Weights of a small mixture-of-experts language model, trained from scratch on English Wikipedia: 7038 steps.
Below are experts of layer 3 (counted from 0) of a mixture-of-experts language model. Rows are named router (the router's row for the expert), gate (a neuron's input weights, with its number), up (a neuron's input weights, with its number), down (a neuron's output weights, with its number) and show model dimensions 0-127. Each number is 128 + 32 x the weight over its row's rms, rounded and kept within 0 to 255. Numbers have three digits each.
After each expert's rows: a language model's description of what the expert responds to; "mostly gets" lists some tokens that are sent to it at least half of the time. This comes from a sample of Wikipedia text that the model never trained on.

# expert 39
router:116129159131156143120049138135163101113103187131148117168133126120066159152183130126139164138111118130126193160122139144096148084069108161111095083131092155162138140150193117154107085109106120170055151135110119122108087128128089168149154151141157203104145122121118043143110126152120184180112127189161074100153068148121132200090166082134158132128114084107110092069159134107139161168110
gate0:052093186124135131080071149164167102183140121129148089147133092133162081136119139123089118151147081138167167106115097163146104148110192168171094111145098079168129156141082117182100085076119116155104152157146123102125113166102176160099150148089138133166098119159135080119087144149150167211182152145155100123070063152128121135120149107088186144148095125128191101126133087166139122186124
up0:178142115071096044130112114091065114130150113138134082205138151134140122099168127126106134081130138118117104184171146134114141112144113098117147162031064157053095156106156128096138143210147127143137102107119099129128171136072136142132108134089176141115164155146143125097115132098148136167088162147106110191131202115114092095126121132160100129140120113165166050094086153141131182089122
down0:118180156148072039098130131103146166107150136160165105162096100118127118099107124183117151154147130138158122186109167178105116176160123072097182138120105118090201116098126169110152074186101119166091130171173120108095135102113159137169132137141121125118082091133130127111135106177102125113145161075115122144166070138154141172146092117146116103110122080138065083135182138072188133068062
It responds to: Numbers in tables and math. Numerals, number words and pipes in score tables, race times and math formulas, e.g. 5, three, points, $x$.
mostly gets: "-w", " points", " Sw", " three", ":00", " Ham"

# expert 46
router:114049109159134103138128118102152111199160117211128163176121167182125148141122127135141170094098128192115161095110141240165118122141136068108179130159140162130126163098147076099108126088097104161131162133112063077151089109110123140121142109145151155133168075149121110140121138136072106144151117192111122181111074116121116163118085113139137109053126086132128080099129151124111173183136
gate18:123098161133101119120087100080164121118152197124071173105108151150174171181137147163202075142142128154145145129147119082139182077130163100058112126134116087130151184185153086115110167118108191123095189121112123077123117122089120126088151133163148112106112123145168139141119097105112163117082132167163118147113099188173143167142168110128077143123123170109110116072125222145114172094160
up18:099183098114128056165132115177107217204108050166106134137100126128092094128072118130058156131097094128114117092150142173154102108166154135128146119106151173138203110099090124128142100069134117139136122074177159131187097121114170147146063090143119130165120119099096111118130134172092105147142136101160091112119111118123154080165149137174159113085102155130165097146060145176157117113159
down18:145129113101132085118147125122147131161160163155127057131160113144158197090175172158224058178151140193179123138130103181161120095128110124142153163126121108138081153145134080126136165119108107105152145138139120117144131093154142176094130123120141082095154164124123125140143115038101134132111134231086144168138084189178203133110122125104139137103106177152102124145168121132149158176092
It responds to: Name and taxon fragments. Word pieces in proper names and Latin species names in lists, such as Leres-che, Arboret-um, succinct-a, plus list dashes.
mostly gets: " Royal", "che", " Ward", "lin", " Har", "vi"

# expert 10
router:148129156107132145133094081143181146164105208142125193115118158173133161180100126157162086116127124169130158120108149153130069114073115093093173136097188117139149187134162072110109170093106156176108189152145070138118126112108138136131138154108174135082123159128121145129091104142136163128183137175144095139111088125157137188120049085123096122088092135135112161096159170067058137178101
gate1:104126156103105158170107079170158124131132116082113152133103074170147120084139186144120073158082132145070177123119156173204116092095095068185186173129105129102133118112178121091155152138091160146137079153083165117140146094170149115158077186083149127132178149085152117089133099136095165164157096169149075142154159089110123127091099096155143124140110164129106143089095155095054139157132
up1:148127115129169151070121157111149128197123077141102116171151165130166101144189105139101151088157172159142116133132150053146140135104152100153089148192164145090145201163109125097133114107056124088064142098113149139112097128146124098101162133120144102143077139141129166178127164079131059131098149110126123134107131094168130153119173124130087151147191078208117154136102107167132192068175
down1:152136135146178118069146129112125108180124084112084101201118135112146120117181128135166146179123147133149184103119116082110140125115169059159080108145109180129144201154105137141119118059129082051075175097155115106097158172068141092089178051145137120139107087159114146200140176146135040095097127137138111119154102101109137171108139122142109134151146081091158141135144123129140150124147
It responds to: Mid-word pieces, first names. Middle and ending pieces inside words and names, such as dem-oted, war-head, Syl-via, plus male first names like David, William, George.
mostly gets: " David", " William", " George", " Paul", " Thomas", " Charles"

# expert 51
router:169149136169168137130070129109123128156096115140159122134130196148119109088095123201169171136148177155088180129104164126146151086075135054134167137165114172126152135135161103109132112078091178140089130133093101110161068139171134084162162157091162092148178146128112139145081132090148155168175143185130145130143144124058110140075145065158094080151099137165159159102188143105079096132138
gate2:108118127100164162128123112060093176132081169145116117108104090134161115121107101166153073203154096136081118138164128154146149159101069048124103105136111109099125133138136076152143150116066151137074088137111079096087098082148108124162108108085187096108128149196080119095133105117129167098131180146109081113142151090148135139154130129207127110104173174051132140106138164156075122142173
up2:183125147122164052122162117031144121143130133089130138078121123176200137135134165115116126110069169164108119134141105112075132084151088117062129177146127154111152147108130152119130147132139099152183132156136126084172185129124101140113122163081101127158098107148101141163129119140120168106060089123195144049073126115133111159156158156107124109218167140098130153075061136117114136133159
down2:119116162071130130139122131103147132157181100081137109136181115165134117157073178082143143147061109146169156143128220145141116168184078133106184203148103117119154057136126186096148175171090171217158140125109080105120126096153119139142161123082132106136126106132110133097103077183123133109177130090158125097141134141120121182148190133125134108142087173126102147138143081134111137188134
It responds to: Auxiliary and main verbs. Verbs right after a subject in narrative prose, especially was, is, were, had, which, also, appeared, moved.
mostly gets: " was", " were", " are", " which", " also", " is"

# expert 36
router:167161107178162138146156059125145122131099182106157155152120105143129154169148173120130139157146128140101158123109136158134062112079123114086169103130135153152115126111164071143082119079113081195107125176141103118124126101141138151185098183151160087111139149134108072148114162134160126177203093204150102145145027118140132170092134104137161147113059121078103110090154099103116086100178
gate2:151158144150089146172127131056092111122177189085161143158151124173083129150191152125218100067133093115175111159152167100122078116139093156077164102117111126100130079133185076153075126088076149141091150175109148127117124087132118160036166144170161094168088128135140105141118135137128123091113122141151118117097087121142098143152088071102146148128173156120116128102165144089118081101164
up2:182123141151174128195156123108158111119159135102145136141170122083113168150154157121186110069133071150137095131126183109160106153126081180164105116101079091089140088121133164146137164170135110136116097169125138179076122143122207107052131185075129064125160132144112103099148151171108108087161139143120092106113110044110156097197117091105133144153128201112109136107137144098085154154133
down2:115154186118117114154125103101126182119232146057154139115189112066097160085111166069114153094121131128117069118130162099139127145178098134108166120116052075111158059096170149091110099089108171198134120105097150128137143095084137143053130121109135131117079118115145090126127090116148141077117160133098103089121125099123147095104139114138165186166165141102091133133117175083100139141156
It responds to: Decimal numbers. Decimal fragments and leading digits of numbers in tables and infoboxes, such as .5, 0.6, 22.5, area codes, birth dates.
mostly gets: ".5", ".3", ".6", ".9", ".2", ".0"

# expert 42
router:145126138205147150107128082136184093096124144140151122154164124133119186091118119145136161095146121166074182139122145174158113070113091116114172186149132144179090094129177044097120074113169108098087096186161085114156152105142091165139157123174098143184101092128100124085123090147119175109094122187115090105119113099142112170123116092144095118120073129144123107056120111065135173139166
gate1:102170139116089146101102134145116111110148148154186126156167129122176118106176227094097178182143126147133137147132126128114099160096158119140125092142085105185134142135147141112113170154095077124047139129162140100112143083165148120122086106140098052137126138132080133075141091100128114167092089135148179144142068147140084132089106085149109149094142070150110046154170118085065150125061
up1:136133115141142128080179133146135147127088187145117169100142144201185178156085092139123085114155200120151122122148127133110130126133134111122105119184174142130155111097091183081140078106151141104139142117072151124169129090186119097083146123081118109133103146105133145103121045100138145106128095148154105058103145108139121158103126132099116077142121173112145194186070064160208083161175
down1:165093156096076118128125081164122181126077071164120160151140124145212082103111113070123110115124137125124146117130116177151129134142134102144171155163137079096147115158098103130183126130138134206108084096123140104171179155136141188120151178176121118127158134145171059103092092168154139071132148118147118163177156159086152109174132145084088140123142088129036114089176109166106096112165
It responds to: Dates and prepositions. Prepositions in, on, at and month names with day numbers in dates, as in August 20, 2005, January 31.
mostly gets: " in", " In", " at", " on", " March", " August"

# expert 40
router:123055151133153129155085130096158099125155106146151105178131120214127130060106133145162130097084131132132166142110162182153123151081115090117185154111052149088159111128127053150106105124161120149068130161109114134128119121167122156099144138158191138121161086151161098142088118120093135127098167198110057135144126087113110153113190068140139135122174151175126093060093188113139163109137
gate2:169081106157154108134079089154201099154112142175211125122132113170095177133137186132139135163160118147119145136124132106136162158080121071143161173110082062213154142089113114139149211077079139139136125153145105170113073092170127060115177122139155082132110127119113110114118126117169033118110134159127122156154093150133120176098111127185159142138138157109113104127154149150161123137102
up2:106152174144121133165171146154062158119096170085157077160105109089173167099151146112124075091194152155108115167121111138157127108147136186138116123108141102113088089183130139149155072219150156150189128144159112092121155131130103156132126112142088150130057148138148130104124110162123115130124174132045112175111096134121181119108082114059127158082111097157153110095159077146079091105073
down2:111166073137121117147173164094169148119098122131095141165147147122101204074109128132169144128150128198111121110167057178168085123169117141184167139176112126125123086135153120155110095100164100102154128139125134164104081123118100165186102130144123182180168080094155169177127124066043162096168080152152106117148130125122134180114121144133136085074122124142091098096198113097126180127139
It responds to: Chart and tracklist entries. First words of rows in music chart tables, like German, Sweden, plus names and punctuation in album tracklists and artist lists.
mostly gets: " Los", " Ann", " Paul", " Pr", " CZE", " Steve"

# expert 60
router:160139127136149083115172123133138138148102154158125202188160113113070193178155184150158132133116154138132145092099164189130114094102147123108117110131149146185154144069141083106079142130113061203098193146169067136166113128133146108146143124106161139101124155126052120115081141188121128155194134155078133125123052090114096126078133095132158132097099110097194148123141126116116131158101
gate20:123137172147131103122100142172138052178142146100147111129067134144156076162079152158122182117104127115154168145084117095134100074110182086075141180104149094162140120156143165111135110104167124073133140147183094085138165110183141116095141190131119171181115070093109123121094139117213149138151160155182165130129156165126151145086110136142101073121127081112176110102150101055099137156098
up20:106156113118137124129119092137173135134097129141143118068121099081120187152120060153119140141113137141139130118092115153140173162152147129113070090162123161164169127055161130101096077155142135165146139116145078217191137079061172086127171150137153160039125110127073151067124130133059079123083137127080101176081122101101070072161126095115118079113126135142139118137120153134113124108137
down20:132096143146120140166113116105113091163087120145133157154157080128160111087164160087110124151132135181130214134158135139094145121115137055173155142098153149079127116099152092104205146134084112106065123140133167144111155139180111107174128097123177186207122175137120088162157118093174135151172074237125114183133168141082115134111111116145140155131138157142149129143073087093101100128109
It responds to: Directions and places. Compass words and place nouns such as north, South, along, near, town, village, round, in geographic or botanical descriptions.
mostly gets: " North", " South", " south", " north", " along", " near"

# expert 20
router:131124134114129081068107118154106138158143192148152145198142131135104144118154127109167188148103120111135154127124160176093131071094136119112135068134082124138136124134168072115127119154101122174084193114152094122140137130121093103173105107139176178106128125165132036124080120148107151150140115160111107147147034118141099159052129036128185096081094073122137116114166097134129114187102
gate1:187126140161203092136106107109180155122115121181100202169170129100176140144149073121109110122180120109129158161098157167123149130102109129130142120102078082157082164120169086139099128103079062107113055099189087192138140182145124147120091129188125121136098108158115150150137141151043117101099140164092072118171120118109113118140122138116172156130083111141163111145181192108133106134144
up1:124107122130125038117147180092125109144193086134157121147157101151144143107119176106124101157180120127110113167118128138183087046126094134153114130110137124109074124183180090081187109144113119129080110130138119149122102114108169159138154121178100148088155216122081182101123096110146104115089137136073080111104144127164126095170180120157121146186178170078159125102160080124096123074092
down1:118103134146148114110118109075123106114159176132181073116103135158109130062121146111158146115122117105169142083120209095124158111117087099086108181181155135131103131115111142106128071155102123125097137121142121160119125157186139101121069163101049168178076133129082179129114114191155160106151176212124101060130121118102081189085119155122171152116169173108135135098087122118125085083100
It responds to: Scientific and technical terms. Suffixes and word pieces in scientific, chemical, biological and math text, such as species, -ensis, -osaur, homeostasis, and equals signs.
mostly gets: " species", " water", " plant", "ensis", " Sch", " Bert"

# expert 21
router:090120144168144117188100115113185129136113100111154160148118093150138133090079186146172106149137124192124151072132135226148144115110153077076160136103150145138150148119142090134052143110156108168133197120127032135120110124105166113196145147100203156119138132141083114132092119183105128162144179174151106113124122104099167165142123079156106138094137180114169121124129159130134114199118
gate1:093165144131182128105057028156150091085110114165096132123109096115111195136151188125182115157083100142117175158147117152146083114170193127089130099089106122158105131121175178139139112107134132124122095142160128124126118242159165168087163087144191108136160151121149067099136115142137105100141089153160111135107070099079129159119091065148099129134139127177118132150108128107155117117119
up1:149102098177132173112162071094140165102061119139149141096118134134145186180108087162149169159114110142130126126079135144132089131135083146101144121125081102155154123110125113125106161077133123102123095134134159109156174110131078148086145177117164059190200110130232160073113109079158119085106124117149168138141170126101033148144112127142081082120138085133168168121138128148130156128189
down1:176131139097145116078138146122096110113178132117147134079116094128121107057127100190116091085153165121122139076051102097136123113153159118099117179185115112152114153146162047120193127095066110111156112126131174159124141128095102153095128185145145157122114155094136184111090198139102152150146188179161157095132103144104063124146158082128098204111128154147109147063080122156122140122124
It responds to: Names in credits. Word pieces inside names and titles in film and music cast or credit lists, e.g. Carey, Posse, Spoon, Rosen, Sir.
mostly gets: " Ward", " Sir", " Henry", "az", " child", " cast"